From a checkpoint of a small mixture-of-experts model trained on Wikipedia: 1 pick a token, a variant of SOAP for the experts.
Below are experts of layer 5 (counted from 0) of a mixture-of-experts language model. Rows are named router (the router's row for the expert), gate (a neuron's input weights, with its number), up (a neuron's input weights, with its number) and show model dimensions 0-223. Each number is 500 + 25 x the weight over its row's rms, rounded and kept within 0 to 999. Numbers have three digits each.
After each expert's rows: a language model's description of what the expert responds to. This comes from a sample of Wikipedia text that the model never trained on.

# expert 2
router:490521518512472497464474523492481553493458507473546517500509543480483492498446545483520552493453518489491473454491470483434453518552489455492460547503474538497498480469481526471462499502511521579505517458447482524499481536499492532561527484478537490498481483525481523521484506504499512513478495487503529542516519487485501503503515519478524517494477497510496478515527498550491476485492534489511499496533549487544486503503498510480485458527466545466477475519516536524535476474500446464486462494491473460493486487483504509511514513520485492539505518489520532505477488530492509535476505458473479489515539480494509509485486496527538515506507485492460517499515482484506483508484
gate0:481483525501519476532479514523451499515458515507524481504486484507506499531500494510519503482535542528519503467495488482475502522505489535474468495474476499569500508474530476456559484438525534506488556507489504529523491518474524532505490464512440480513508512457471538494448450518496471459506460480481470494498499497499478520462523497498509525477501472497513499532475522453509483473471480530512530487527486492493477484489500543497473545492464503538547463512512513470501480464511493564508511503520467494499527461478495485500480517528456500576518522507504534509465528449467484523528501484518500539512463520469508501540521509505484508503507478467498508492528532510484497510489
up0:496481513530530531515503529525504492481560469515511495459514512487535490468499453471487527527487468485474457478512503444474482471470495509492502504530542472467497506493451503507489510497543520473506511499452493476514564536484511516513494516502522482469523497495514504448498493511503509490483482498494520490519513492447530479498494449510528472538477485481498548469480522498488516511551523520452488510488475509490491485548483497497500469513563547486509530509531460483468489504511468472470516530525484510492517538518450498491489477419517495451493466555499537532496501490541507516491530531532465485484515467504489492495529516479486467496511475495503504534486488482474509441499
gate1:506544497473489468451537479496482506514489575568494474485488480482528496510487489483516524462496492484480513514506518514483478483484514493525504497502514503513542451488557544507514549476535523475513573507482502489520541514474486450507514459499544538551511520526534503481473510537468519506471545533524478489462500483491496499494468484489498473520516480498468524522465513455467512525501497510504516489478520525507483533513522451538522490505480532505453479494523512521499499527487520516526507517474531476476487487503496454496482492482523516485518504501516510496491512556574529498455528529504486553508495515493531484511464540508481519483462532530502508495502533477511483513524
up1:516473494488513474456478524504541474497474540509481494454524495539496507516501529502482508503534457478470473541516514501482469494527546494575492491533464499473483495458531511505508494462497525504509508528509499437500520523507444504483539492520491520530491515492511517498501486535466512537494504487510503479513520511486497480543484493521486530529512505475507506551513481476504518520469477515520517482500514510481476489529507505526527511519514468492483442555481520524527454503519472537539481559464531502442493537505474472456518499525486487490482497441535501485529506539516485478481523532536444489530468511525512467509465481496482460516515543498507517506531529451505509489506
It responds to: Early pieces of proper names and capitalized words, often inside tables or lists, such as Rab in Rabobank, Alex, Ben, Serge.

# expert 14
router:505452512440467494461469494461467471448519504492529503555510504493532524520502494507528507503532536488497501518481482459502446532463499443501524507457552479518521515552474471495543505497537467507463498501484467502483469481517510509489479500503493533507479505507518516519456506519473508523480527548495502491499512497527504491524475522498518505471527473497501462510481498500488516508463484524526525445485476528510480456484469500479494485516506515458465511544491484522485504503481516540514462481487501527489495514474452480418487489478497532506509467545490509571494475518469498533512537514473526450522515502523536491514485509501551496521463513517498524520481459495516485498502
gate0:504483478525538522514513538476540493468498478460501495495516506505502483501482526530533487456447501542544456470500501501534475516486458501531507536527523483490543481525533461513523510495463530509496500549460511500488535499496522514504503495449538503493468487525503498491519500481520514513556544493498527531458510470518521533499446521486525468456521538500486464490512482489489488517511511533534509536522518486507510502484453507458500547501460497487510475522506531521500529555475563464514506488491473468484499504532513465483476478543489472493480492467509562482490482448431503493493509530535497478490502483494489498531504499506529497513517515501501532485456467480488531520512
up0:540468421519446523506492515509490428506490475480479518508479469467484511526509511454512468472491544537460500459501486497481506496520513497536508468482533510440525506496483488496490525511495522517508464543474474451528544489509480479499484489505545489512511510515515463505467504468509486549504517505506490544462535505485516466485496502500496453499485549516467478529501505522529491519479514555514487519465496502505512530490452447538479546470511472462510505508557513487492508458489544467519488490510501496519511494485445492539458477539505542473502517472472512490480515485465523523519510494486501529473510531487519521539499494507486463515478538496481515495507490488474491517504
gate1:523508477471479554510495464497451515542499500520478448539505481473528547493502483545493525535509498526517487538519511444463499506459507482494487529530481536492515563486505523503493465474519485508507472549459455478487533509510508496520473544487475490488512480512487494499484478492477473473511517504498491486471457472469491450491542500478498486487449500435503466543489531491523515496522484504531452517496504503492517519472498479503505559531480476528456527463524463523472529510521523472481556516502544526480505481525516493535437512503484483510493496508474543486533499507516487483541484478469493507516531517491516534511468521497511485518542467489518488540487496479501496496502
up1:521519481455468556504511443507474521553491491517501463504511493491498521481523468510500500535505508525517468542520517489472461506468511494476525536524483528480519564464484514474500513482503455495534485543462476507490503512525473511526481527485486489504516474487458501491501491485489499474517528481513500481474449460472490477501548487482520496501473465462511475550505540479519532484501492501538469504493497505489498506456507449508513558531477497521458541500493445525496527509562502482485566517487518508476500488541523483511432494498488461497495514502477522509548525523532484460535479488497498496512511525471512507500468512506544493515546483490513471551513497502525497513486
It responds to: Pipe separators between table cells in sports, election and music tables, also slashes, semicolons and the piece ant in Vacant.

# expert 15
router:538459479548490471534495543527515516503505493482467486488539478481474570483503471512514506518507499528498532471505516545514497528476507500485533496469490490490501496503504502441437514492488506480504494522494518502536483502548500522474477493555551523504500497477528496536486504507483455540551495509461491544532515481452502469537505485455508499472491479503477523502532500525467530482475489527539532460495505495516478552509521557501492490539548529490494502500552496495485512520495501508541523540504507556497500499484516496497485537526497509488500449466495527532473483513499491481507522559519503492517516514525489464491508523527515509505505504483565536526462450502500492486473
gate0:538493481499536508508495489517534525501508540530488514525559509510493499476555444499541518488489505531494497520461532507539477532455527484505506516481500501492485437490484499460494523545524481528521518484548481530488501490521486523529477489449519510488509495489548521493494466477511514501510506507488466487465490479508509485511537527459521464460505499477517514498524502465459492515492487477466519472518532481488526534434485556517519523475508465481486504487526489539487472515466504489538493507515490504470478450531558460478476501506506506469494497509480507498501440491511521539542504460477460500513486517531487489530542486458477490528495503507496546512513522462525554512524
up0:473456472494513482487547523451481490463495481502524471450519531527513521478509544457464501497481498503502513453455497510484500518502506481485470528526530493505485494517500530501473531475541492496542495473532491506561521533472472514515546521494499479492495427459527524552467515513498465471515482477472494485508538487487489522478493505501507523482524523448521488487514483474508439465528495447502503526525504481503494547500507508548513504521515450528499476515496499526500540461522492542468499467513530509511478471493492510542478478506495499525484482484449471466471487453500499489466478486470508498506479469487566492520514490508515494548496532470506468506489506477529497484475
gate1:500522503508476486493494501483509486502488523505513503544542494515485522473528483492499513536481474515500506456525480524482462471456466517530464524482418531469493484535509547553473511481504492531510517479500477472548518532533549498511441462516472498496514520512487541473472463490496528497488503514534496487492493471520500525515543503494520515530525489491493495505495442484537511528486502503526493551491551531523520523497535506470497490523534482485488512520506486440493507477467517535505494522517506471484532498535528510508464510500511472497482523497474520456478534500472485533510520524505490560480504487470509498482509546553509445547489495552470485485503553528500518525490
up1:443497521496473481501488521497474500489491516482501453543501484470488500511552489453495496547495552488496494488474532517484532490499513474544509503456500517478504491509494513523517513503542515497514481487498479551512490533507494481473496535494501504492496523500526545459501501492483492499508526433483482474459486548562499519506487497496545490487474495464507497513482484568503525496483485499497514539479476504527536448443486483506542551468473478458525521506519488482473511491536484479462488494490486485505497488501461556531513512495487504491489510487526553464512468498508517522494463473447487488483537483489505496506496470493493477429478517484524514543464470476554456490484
It responds to: Noun-ending suffixes, chiefly plural -s, -es, -ers, -ions, -ations, closing words in headings and lists, e.g. Roads, drums, Competitors.

# expert 9
router:542490511485483522482471528514490504450520504517500530528529527476482543504473478479497505551512520537488512466476527486499536508489544467493527541509485514498507450522512533504541517543494489508517517462506502495524489553514530502533475490528518499482471518502517538531542522491507511495465480506483500495470474449513481490526505478520494492482490470512568514442533476522457500484513480515518455503501503511510527494486536476520509511521513432470512470516477482522526497539474482539506513485537494499484486489511538484469471506538501476489478543481474498487484505537466506513490442545437507513516492528473486456524537493473526530483522465553518519508524486486517500545483
gate0:492459473502569472498483493519456479468480565512526488467471491457503514505426488502504496534522525538488549539528544493485513535497502542465502533485532518502450484482521484482521472497508499509505543483503510514532484526497501518496534497498495495481523482465511474540504520512505509503510458516516562501477495543530497529484503489473544482503492474479479493492517481521499485484518528501489489522510540526521535516504462536503500496495526478511464424482459471482462493485520516532514500519499523514516520530477571509499506460477498506526477503482461491502460518482484499464507460468481478507499517528544512487498552526533493491503513478499515485443514502483510541518528
up0:487441470559480569498457529474519513493452496472478528516459515483527472491510478461514521507466491482530501484447561541531507484536496483510539566522484501503522516505500483498479520490515477504477489471466524498497481532457511500489470544518475514513526504463532448498509552502561520468483499501532486457544493508522501493499512568519496500524515509504460482488501501481445481472525503484525512539511519470482520483488472495477510501481513528498466466546462500519515474518492512500482532488536501497524517535554526478472494507525493486504495496488470512522540489481479540517520511493516495500510493518478535527497509490508553511528500481486521484506503504539463505482491
gate1:514468484498476496532526578505525486478486513527502470471505500482464496528478493481497529544481482471504499512479486491514518489486547489473514504553486499537518528510491500495499527519459485528495462489517474487550489582517516487514495509499460494510516469464494522511460518502500512466506455514498441492515493520526523478481535513494528480448468486500491506520450481485494497479503527494512540496501472480497433493506515516466514509475506488509535546564521508496489500501522522496489517523425521554502482488498497475491504521496517474533516457501493461486461526534500514455486545486507551559518529493512534532488471505492521481480480493484505500479527498507528541481470
up1:491548472524516506489501513492507506461486478461471487484480490481560502506511470487477496531479464530530471498462490481513521463499514492511512447473493528506482525442458491483521537535536461564494534516489504485521514534492508514531551505495467491468479495527489467504518524528507507480499469521500480484513488464502528531519500518511449488456475492514534499535489487491540510518498509480524499509469522450465516450482520497483551453501507481521512504480512497534473471488505507518472528519537518523488499483481522471483511480511546497507495542500495546500495516538514491491473492510477459528499504503547484492499481512540529475526496461546486553483508540495533565493553
It responds to: Middle pieces or stems of longer words and names, often with c, ol or ac, such as Conserv-ac-ión, metrop-olit-an, Col, commun, econom.

# expert 1
router:535458516499515505536479500471468569514517455530470450509477487479523507483491481508494487510534531507497520542517509462526500476495534466497511533518518506537489509456476495481526532543532487506469523494502462520496522485521445526572472520516529501470468503519489495516461521505493485531541476494500516505504466497478480482484502519503506526491504478499493489456524499459522526493475528527548480443448528464513521502465483568514543521489518487502491508532443517513484474532508484522535488516482493473514466490477461479489474481471507500484480514508507528516515491499481469524498530513522553478487517529497479485511507521520518494533523539487463489514488488504565473526472
gate0:485494513522495491507530488496505464517536510545487507528500481507514496541491484466503530509481493519466484505518465520511518541498551492470539512489533552471485484532509511527507477491511502525454510496508533547474480484518509466497527483480476528477536567472555477530499489503451494532496492496465502537482522492487494512484443484478509470455523480476515520472534470469514492503475491539522485462512511526516512484478515496506498476487535483488478522479501455515549520523498515518504475496514483493498481537503502480509482479498514469544518535517504477516506508465544509511499481465520487503534481497478509525544476509485482505395495497500442465495480497442430524481496
up0:496491518505472503502453464559501492517495477521531508505491484485518534547465509491489508479489522463493488462437482518518501516498498552485561497497518472485489516484534510475525534488462531473473463534511512477474476481525533466493507490514560485497461498512547504502504545483486476498555517488533497465509523508472500467524489505494470559461483515484549544481510537510538490517451510468512508487503533438508526485525461517470469468480481468501507520484524503443507498438514514522513468502535525491509482478489528502510461506504496501460497462517490539484510498486497512517516516549493488525492516502489485486470477485471503515551476500466509488524501513479546474507520
gate1:499515491526523469467516476503532476480509502510520498504464530561507533515504492471490488481512478480511453516475498468505494505499487468502502516515483510486467516517543490476515482515534517507510543507518465520501528496485522468485530517505527519505481512512471470500487512500489492509481514514535543479465490466479530510532518556480522469487478487459482491466524470491545500475551487484494511505446458498510498496493532486501499516468522492492480481526478455512508540522488501458513469544515529490556483535505430489497459524547503499539546451482471500480465471497480484471530517529545516534507520518521452540528566517518458510518505550473522499507485522470471498499536
up1:525501506494486512515483520509520490519519482468492573481485501456483474479495499488512491507518457444503559483499473532533504491483547498506548509498525566530511467458508536537504502452462444518520515518500473497500528517480447485484504477540494564486542506495535500475476492469526500453499536495523491515477539521539526464477461494534505482466531515497438461515500471537479508513469520513485487501503531488458529522484497449494488498520451487520517530521498499473541502472492471473485469484512506519486493478513503503480504488529483494518485511488531504492488522525510524508456488468454496487480484513489523472497501482507490479491505425539512502475484510492530496484484
It responds to: Commas, periods, colons and closing-parenthesis combinations ending a phrase or list field, plus "in" before years, e.g. "reference No.:", "left),".

# expert 11
router:511469506488473512501449466450495507495513482516498470490507486520530492490529473490469479575513530542478521530509465524479436509526520489502515480478523545471506446466499571515484528473497467484479460476515502518478477565488507514538509526468488480468483552505500479495498531465501522543494490516457513513516498439482527489488508509479486527469503508489579455504513537513495520491553498522561521495476505503468515506503464536501488482555475490512479488543485559507466503477514504488483498531491484491518487497466515510511499505524497509498530476528498515505501502549468485479488486481496505525516518516498539491503498527489515535495487489490478498515490521497558508521509
gate0:486531474501505523477486475527471526519493484503477477510468517470535542543508507501479458500448486518471467499530457501512516471489512506522502475478490488502492509472507466504448481523477454505486475507456512512475476517498511517538464512535472496516505494518476519469478524480489533479482519472478496507488512490533500508480485490482520504438475557514472536529490497526500520483520440478524538521480514502501489497502494493503525506504510452456440457494523513463499549485476552467496496473494476466495529481462474497482502501493472505460483502519522495489502511502490482530518538515478524516485518477567498502510459494510443543484499461485542515520399503490520508508477
up0:493505506515521478498495494473512470538501504509499516521522505478520458493497469520506536473525524559471490481535487501527503521510483535456532526558502446489518466529508455507505485484510530459504525520500491485494499494556526514493528484505508487500509485497476533516529462502511501536505480519495530461500559515450479495522490524529475514527495463525483526489545509434514480459450531460481486491518457467499519494490541468484479474521550501464545457506495451490521498485518450507557467510474533512511494490493530489517437504468491441497495494483514518500507488505513490494466452485533490527530485521489492482454475473491506481519505522489483520461531505483485498503522
gate1:538507505479494476532508507500509491510501520488454496510520526476499509472456498484514451492532499496484530458458530560461502511502485487514495508536527526520514464507492512484474549490525472501472493492489492484465448521520526458525493499519450502526554463488501500498466548488535533506522484527509524483562506466530514433526509517502499545468512464526495504482515484499538480491483500519541452465516481557458511485516488507491528537505540528506539524514492498501470501558479483504443515508506548464513490505484471512492496514497516485470511484531496483504508487485505508455512488483478499505481535507558485506516465532532530474491507496492527462524491507493545525454488
up1:529499496521455521475532485537504501490455481486509479523515520496474508510519536482552499538500471502509538506516515508522486483516469521472502532513498507480561475529512491458532546497495489523503494489518490503522502547521518514537526481528522488485485512498494532474464512509506501534480555479493501561482538502503509563444535504521504491454526518475462481472537482500489474497495484494542531493527548473499535521444523506522508432481490523505517485513482472527487519522490473523486483455517453524517475521538492500515521540506495562508503519470544498514483490490508515487507466478527451516474505508509487505477487476479447527535527473520465501501481472499487457520525
It responds to: Bare spaces and the year pieces 19 and 20 in table cells, en dashes in year ranges, decimal digits of coordinates, and Cyrillic letters.

# expert 5
router:521491545462485447478494468494506545502469544516505495538519502489538513509505521521477480493498472503513518476463519512465446493490564498494534476482507475530530485479482482467482514490505473561510506534477529494508478536515502488481531504501501491461527518491451524528537544539516472520491507481454483501522488496466471489549513477528482516503486568474509434464494519520524520507544486523516497484512517508536490490531497478494485490474542512492492513520498472506557505512442467523543532474509476512472474492463527467462473506495463503500541529522488480508512505509537463501485457486514494519490546500468497465483497531507494496528480537528513487512532506482521474491521
gate0:476458506510476486496502459502524464458526518503501509521534508549522470482486521516490452480491522514571472546539529466513519471525460488515521509496506513524466535516497526482440466523482552533489479495513483503548503506480528476502513531500475513533514526521510498550489520472513527481476475470495523468549531485505485557510526467444505539491453547512466472512518473491540451483489512513510541449504518548542478552507503485488527488515518525499542490504466521497501480487481476478492498501513460520470524503552524501517492498513529483518506489519488533504497496511501468501565508513542522491533488519500476478481487492499491501470516490519525506497482500496524524503508
up0:495552531519520507522502511480510549487513548491460528453487452551511515509521481496472522487504488520497492492507496475487502471548484509503481520486516464482536526475477560519511477524509500523488527483468505494474504452556524552480488485462528490496507522471531489474505489474456500500479492534547481486492508517539526536485467515480516497525470481502447499491504464455496488487493490498487507473470511547522504510458538519544512507494534483475510542501500481463482473495529533481483510499568540512493531503540478488491499469464515500506525498523491552464467525458487482529485500513488497522511470466483468539504545506509495462539492505508494535473522488539547520504505
gate1:527528521431476507498464527465543521497491489486495500514486521455488498500488471550496483505498527530511485522441440562527457535518504533485488522567501485513508455488493510508472523470483501514557520541530513463476516475533473519508491495538511524527514526517450451454529494524465499547508503472509452494538480486509536482491528510491493509509507512469523504472479491538520508517513503516535522504475498531502474500496501495467494518492517488521506532504524487515497491509486523551444494517503560481509479510493515483521544516515506474503507541484502532499507530508461462482503502495485458483544469535517543465493508515516487452476505514522492470480509483498522474506492
up1:475504457509473520498491511495494474503518488529550531507531535529548464492522498489487487471506507491527540496535502516510517478472536488460474521442493498493521491527519518498506470514523565496499484505458490535447481547503474512532495507482473478522556497480473496467531512502522517513549509473515474438499445532490484489557534498514489525481481507498533483487498524522475480494507478454519537448519481457487480479514464503487499517519516475489518500493504456483548471515485481500483517495517506494531464449471489525524509484469501497496487487502539486481493454540503482499526528532514512463540510533479491504465522525504514520563489484524545511535471539502498503521523
It responds to: Single digits in dates and numbers, and the middle or final pieces of place and proper names, such as Guernse-y, Louis-iana, Slov-ak-ia.

# expert 13
router:493487545444508506491522480472498520528479542496484527498492498494501501522535550534492505544545537507505460464515443511458520486475507482525475503531509507495456496516532544537519513511511496487475493542530510487485462519537470518517548519469541516497502499492498470515473514557474533506501441460462508525509510507479516491503473474505529512498481511497491498461475447515499505475477508495514487507522497483496460474490511533510502488558508543530513458508534542515516520518509486489523479486492489484477475488496529478515517569459518475530472497493496526512509415524464506487509526525511489511461484476539479494499494513505538487492501536474482483484489561484512515537479
gate0:504479478494511478490504487509476503542506500460491482502502474513513523496569495520534506525508470491481495455501529495468488456514503464523463500518509556490463523503485493450505493546513482497507481476515507514519477536482518526541510495502509525508491448511499513512491477503504546565532494504508556457483484497491516465499469502530515513514491503523499519489536447475504532494425465509487483511525506479491502466502490517487498538478524516488497519491518509453502478523468495504495540461492487483498487496456529496518489519509525535512498537493485490486539517497494561552488488526448480461510470524539509433489503502490509521540478523556479469480539517487506424473503
up0:521502433456493428464473505473542492521549464486507518484460479508488467471533474475488526486467463544511491510463486507532504496525503531448501483496443476469466484496480518480483534519522493513510546473500479474471515488549477523462531494543505517480475481479455478537499490485473456448475532505519515500487484499489506486547494490504535540521496487515523498510519520492461494495474527456482513532476510518506516524513491471478501483483526496523495517501457462534510535497495481477464493480499537483498517483467536488513493504518511454483509510506491482506501509498486484453512468516534489520522509509489494543511494494522488492491538497441486472556514450471543524483502
gate1:502483505498460494469478472475496541503462487511493466495474505507475494471523480511526492487508508546503492524499501558521472520462527497474463527526510494492474491466504492471467486505461505501490482482471520495504457484482475507523510458487493453492508437492480490470529488501478491523503509438485480480475461517516490501501463513500482514486497481490449511454473541525485510500477501487502498485513536538526541503522531512503497497535492483465486434493517513471503516526496452494522499485528496508487518458487540518476517513505520507531504467475518513508514498511541476518521492477537539484470542491579517530478522538478509465531556495532498539520534570463497474466550
up1:543538492495499479491498474518478456540474529502512516516527533514517520505471510448521480501498485499495468496503506441519480469532529500490475553535484487486507488524474476511506468479511524526475531486441537515498490507480499464499521502481513520539520475506513528502508542519478462527532510506497518525500478499519507532510554545435481480504508511484498493465532483458514492458504534501490476513527475464516465472518498470520553481470536486511488462490486486478451456497515468476525502508518472486545491462535489507528449510521509499506505511460472469503516497497452521521489498528475457484534507505472465471507474497507451480506505531467481439495481500526463505460533
It responds to: Adverb endings -ly and -ically, connectives like also, later, then, and, and subject pronouns he, she, they in narrative sentences.

# expert 12
router:507491526500528510506514466492491524504512529463470500528492473505561525517468509486492486456508511535506527545492492430498426496501503489529488513499493496493501518502486511525504486499513485477501521526508493484537513508481513503493460513469495512500463501545527484470425500481502481463501499520480445503526456484514470464504529457527498485488513535548500485540558463520503534488494489468538534430524515489478496508487523567496515482474478520507507501513537477465518502506479512550510508465487485456485502522486470524492465505526472505486505509525548499479513440521484463502540492529503544495476535485510523484495543520474516495501533501521563499521505478499511497491488
gate0:526562497512508519513466520513492511537500502502534482449527490523506460510498517505481495548526493530502497517519471503508514520463455472468489528498479472507486496480514562555529504494479532507477495452493477487495500483497466481496506484508505493477514535526523537487527546485543531490501506472495471504500498548473502510521561546492489491478519513490478472482488526500469474556481466492524500504517509455500483501483474505532491506507431511489546514476547522400512537508496468503491519517483518478511482526494472469483460497524492483486499507485530487472456489469500490503491495535488508500519495507555519512473495500493488509531462493532449553507519504531521490447502
up0:484563475552477530500497500512506497454496520491526454548512509485531481505487483465526465502513484489518505502482504529485504523477536529384488491498511529480526466464499519550480518497487490503512477507454523525549460514442510503496524491474539510478497495547485492462522510502461462511487490471525504510510489525452497513492493491496516514469522560471496524494574479522503495532460545519496529479499512499521483513524499504496523506512460542467537541484519493478496485510501532510510497529528481476435527508497496489489498489473529494495477505536507524482498522495505496516507483506518486491513524499521530492521473544504485510495476540528486539500525508476546472470517
gate1:548465466508518489490484471503522514513500492524494486477522488494478492495527488518500462450519520509495550481476478473523490495525460507554489534524494511504491478492529486534465516551515440514494496482504478487443534471511455483506488529482508454498457545511449494480507491470509499503488474534527490543585523512513501493531487495494485489498509485513425486471515519476495527544503546495510514499480517516505538525474522492503495466528528542486543491472485492461508514493482515507499468492514496513496528482496535508475513470505535483488500509512491517551502462489487506482504482498479510494447449528516484478547503530492554477458498491514549538460487474535504525493478
up1:494482485480497497499468498429446494472508480477477487503518516525466460508473520491527533497554520529501494499520511490475504467500481506510510487538567477487530491532505562481521539502510564460559486518499502483584484508502514516476509479483485508485530497454509489510489495534542480492482487516524510483488446487510532499505525504485491498493499486466519497531504480481526498529473508509500536463516483518461445458528472530494523488487499507488482526483483476523512544564459529546491500508538496502453506525521491496523479481470489498478538532484500511480490499505517485470478517537475537507515502473509552477500516536545510548506468497474535534493515506508491499508483
It responds to: Prepositions following a verb or noun and coming before a noun phrase, such as of, by, from, with, during.

# expert 10
router:523501520485479453537496467486470481505518529453493500469499566487532509484477527510510452484487482492485480552471477486517439474519499441552479560474525467518516492518530473528483463494459479555471483551542496524518542481480463496499528523493517483485473487462496475491523511485519450491508514510486485495501476485487483482517502439490522492452512509517466503500442474476494520466463496535543478518507504514529477502509531488489540481499533532526495430493487489507479488502474519486490516458483497503531499513491491510492501511515468464532543530495474518506449519518461488503527532537536486489497513512503512512481545501499525479515498513492478510481506477476499498496497
gate15:541489533524498497507479507520509516507566518464483520462514469531469475440514490480491483461521475497509484478501504578481483502477549489469504533522527502491516487473502494477513540487492501484469513486487493541471506516501478462475483523501489537490507479521524512480479502523509486545492508496514529479464503510497517487527476514501528475563486504459494514555518524513476528523539506476491520548495495485485545486466521488499477450477485536520504442498498501477521485539471460485478541507468552497509502491523546491519440500512529525499483505517525514513509477490480533521489508492538444474534523536508502431505462464475490481499509529514505477474512511511466521524481
up15:481505481533493526476510481507498528498543524503498476451473474486496472507491485476476522476502504479519499546459563516461484504521485452458516485492538494491534505521481495490518467483499502468484526509507536503484508551531502490493483456458532548509475490486499482529514519531507497451524517458556471447463551534465515489514511499478484488559465475532497460513518514485472487502533485499463492508506512453482500469503513524541510507512504536519457453479496555493455512506513479495483514477501468500529471513505445473511497533516517484487468492479504502501476522507468524553459538516522475453510488534479496504485476498502517493545483511456515519496494515488476492458488
gate16:504531493515521502469509551504486539476490522514519481463480563540573524514518516498528479510496496565502491514482499520519467490563455435544513502527454538533502516508538459495484500490506491517490508534508484499505467483510471509472481523492507467503494507490536569488505507505476512493473525510526493532512522481486498466538490512509458485504514484479507475505498476528527482491528479502481503496475521455526487501449565513511497466489504507515495496474499567482506471536463490476483527524492427514497500508495516498499510527491472491520510490549465511562477506499520527508512484518464483512504494539501480510495504528522525453465513520504496500499472499513465540462512
up16:490528441530507512508508531454492480503479513483472502525485495436472487503511528470479487514505440522518513538497515484494471510466478464525521474504479514549496515544524547528503503473540486532482469526485506448522515518515511463511448515470501501516500475525486512491499480462463480502510464511524459530554480489485504505521524486516468477514495493492506486534456511502539483452480474476478511541513525514463474475472536530503533519488428493524473525476474502521448486525514466481506521510489446500527518514522541497500508525502493485512482516518487543483505459522528498467518520546496457489495509513487528533480522482466512548478479510500501494491495516507444514472522
It responds to: Past-tense and participle endings and whole participles after was or to, such as -ed, -ing, used, found, awarded, fled.

# expert 4
router:507451459477487480461452484507484505498477472511471497564509488475514517504461515488487454479517550490545541514538501485473518523468493501493460497466510541532519441523514500487501469520484497512472484467458497455547525495500491500501483494535538530531512529536503536477474472494540510486555531473500492466498514530511511491524445493450535489506504492464479472521506522463500493506484469532515513510462504499502441538504490490464500482527468514508522502548526488545495501529503509498494475495489533478523513527477530505482507535504517504522498522505513518529508490510503523474509525456506520466483527489503506467463471501472537523549518534516527511510492536482537496526448
gate0:497457494539505514489488498457540481475435501540515482510531499487477495539500446495506496449516475510494529518516490503491524509515506499479530547512491494494508477526492526477525478511500562544491538518503479509460501467508512486472508492475470529504494513534549481506463448490493510460531478543498508486505492498515478474486521511483469502484452513522490513483530437514517478489523511485497494473489511472495502514471522513456479501453530545480491521479489515489513491519495520469444521519505510517481503531440497480467449529528485476539496546480543570504552510508525483501505454520514536507502493504482532485475508504480561469490506507525509514448505497537519499491518
up0:572513505503523508511487511505522492450484467486504513475496502485479462461494487483474482460486519524445547480559480518531469521524517520468523497495511478471525466529482503515465493501506468521514546528500523490481549533487490502505476485480463458537498499517563482507498504508480518511510475504508486498529465502500496489480527525500467485485458499490480532504503525494486465493510526524482503504530456492485525506480491486445550537512533530512461471459480511483507496477541502526445504541542477497507557498502464524482543489525526499551495531493484517539534502481480512499526507505473512537546514501511529508500501536510572491504524485510502457500506538490490470516463
gate1:494465567505451514521520489534477493486462501513486501516511496486508521525505529515488513503558503496518478514483526504500481493547489498505493492538495495550520516539532504495524520515505460493499516473460507512529492512496479493527491476499525497453542498505486470523494459449549480544476512472501507484512478501513495525503459523503504552536503501464498509524525481508514464534505486450450514493515496514472526500463499460526516465465468517508427474496481517481492511519455503515513527478489460476455528445513476494482535470521481471494481493534455517520512502488508488463507447489483491508476438500482530530495487564548495492499488537479527491530494502506510542476529
up1:521566499552507428536480510527520516502496515505534548494489493461501530487458469507501508501487484503512492496472469515502502487523498464508514502460495471446480516512539466503504502546503480482540495486533494519529453487570513501508519495487498504531484453501457497516511487511489530528469559506538513476474537498502486497492490502498500501504524466517464480500530482459499536465490521519493481478509465468525512508549477503470474512535485515469541528549501488516487474443468439486506497493491521552507493511508508489526474532512495507497517520520511512452500514513522487536497516513511503485516540469471504499486530495480438523477522493496516519488516544506453439512513
It responds to: Closing parentheses and quotation marks, plus mid-word pieces of personal names and words, like Sam-ar, Joann-a, glom-us, bicy-cle.

# expert 6
router:526498510497524483494495482539517499527509453462510456493504511514485492473477494528518510512506502477522467500457455514476504496529517500484467471492521490507482459541498516551453493454433521484520491559514492512538516497503515525525481481507530473528424520510474463452501513453475482451531508528501487531489519500483474500501486460473486497492480465493539511520499469474510486480502457503517478507514464551546466537480516531452520510474516527502500501510468487522462464481511536497527477533530492479497504515497476464497503502480505492535503505492525534505530455494514475497521514504486533475479531503527516493445562521471542464521491471486520489463531465500487501499494
gate0:508476487483517505483489479471477500484492475448467435550511503462482465532474479501552506468499472476516467484519482490491523506511488499480499514518500509485482491529518545471484517519499477507474491537521478466503527518516525474497481537480472524494498496523512516494493476506491450450528515518495534528495493493500481536508540520478454495515507527500451500517504465515510492533493500469508444488522459520494488531531508514490520441434547538521502495497476498484494500575497534529496438464502504492534484514456480494485486526474499499534447527503513502545528504484523506494498486483456497499468553498501514543483493536485496483495509479527495540476487504466434466521500
up0:466450513505467532460534456504534506541484488508466513470470483440526484524463463509510518474498489554519492479503488537490558485494489477500506496505501506484499479480543535475493510497554544528518508521497471503500500497513512493477448487506500470465484514513505531467550537463528499502526507499519518513492514486499449473517446517514492535479549494475501480516509471528478510515520485489491505496507475541507497482485475501461492479527476501474515498511519502526474449514561502521508482485510532502490485535487499548495511469516542537480475483521515491536529463521480523470536454460484531468490537505549506502536458471543485470498469512489482498500507466512503453492524
gate1:478460449504509479504523539464485514493479501491476494465527524508552526513489507551407506493489458494493486514478502513483492467493488517520480522508512483468534487488477471491513504498502518542486501504516462427450488463497495527497469504527497528473471464564515467510509466451518509477507485486523513495478497507472482469528471479521491488490486470466527472535538505480508515531500489495525497533512502490462503554490503517540546526485500482552499463480505508430484477493518481509489543510502461496520512464469509528538483503502498522501472480489549535485506475488507528512482521498493515475503502511443483484456506505518492519460506491500543521542539527475508517511477
up1:508510510556522449484471494471525515516489466525520533457539473517514484495501476523499494505456522492508501476539491573495527509469482528517503492517533481500462413507494530480498477468494549481497498478498541488525515463538509516547480523472518526500492515494449507477503511478533438446506480497478480485479529473494502485519525477516490511509524484482512513494479501479515523492495519495511510494467449513481526501546471514515566516491460540512452516521523523499512523504444492505535496531511523519518536456495473497529494526532454530488508481525496530491488468498504500538493504510491531474485451534503522520546508513530522467501507492512531504497457512469484511490506
It responds to: First one or two letters of a lowercase word, or a piece right after its start, as in f, h, des-p-air, cl-erk, foc-used.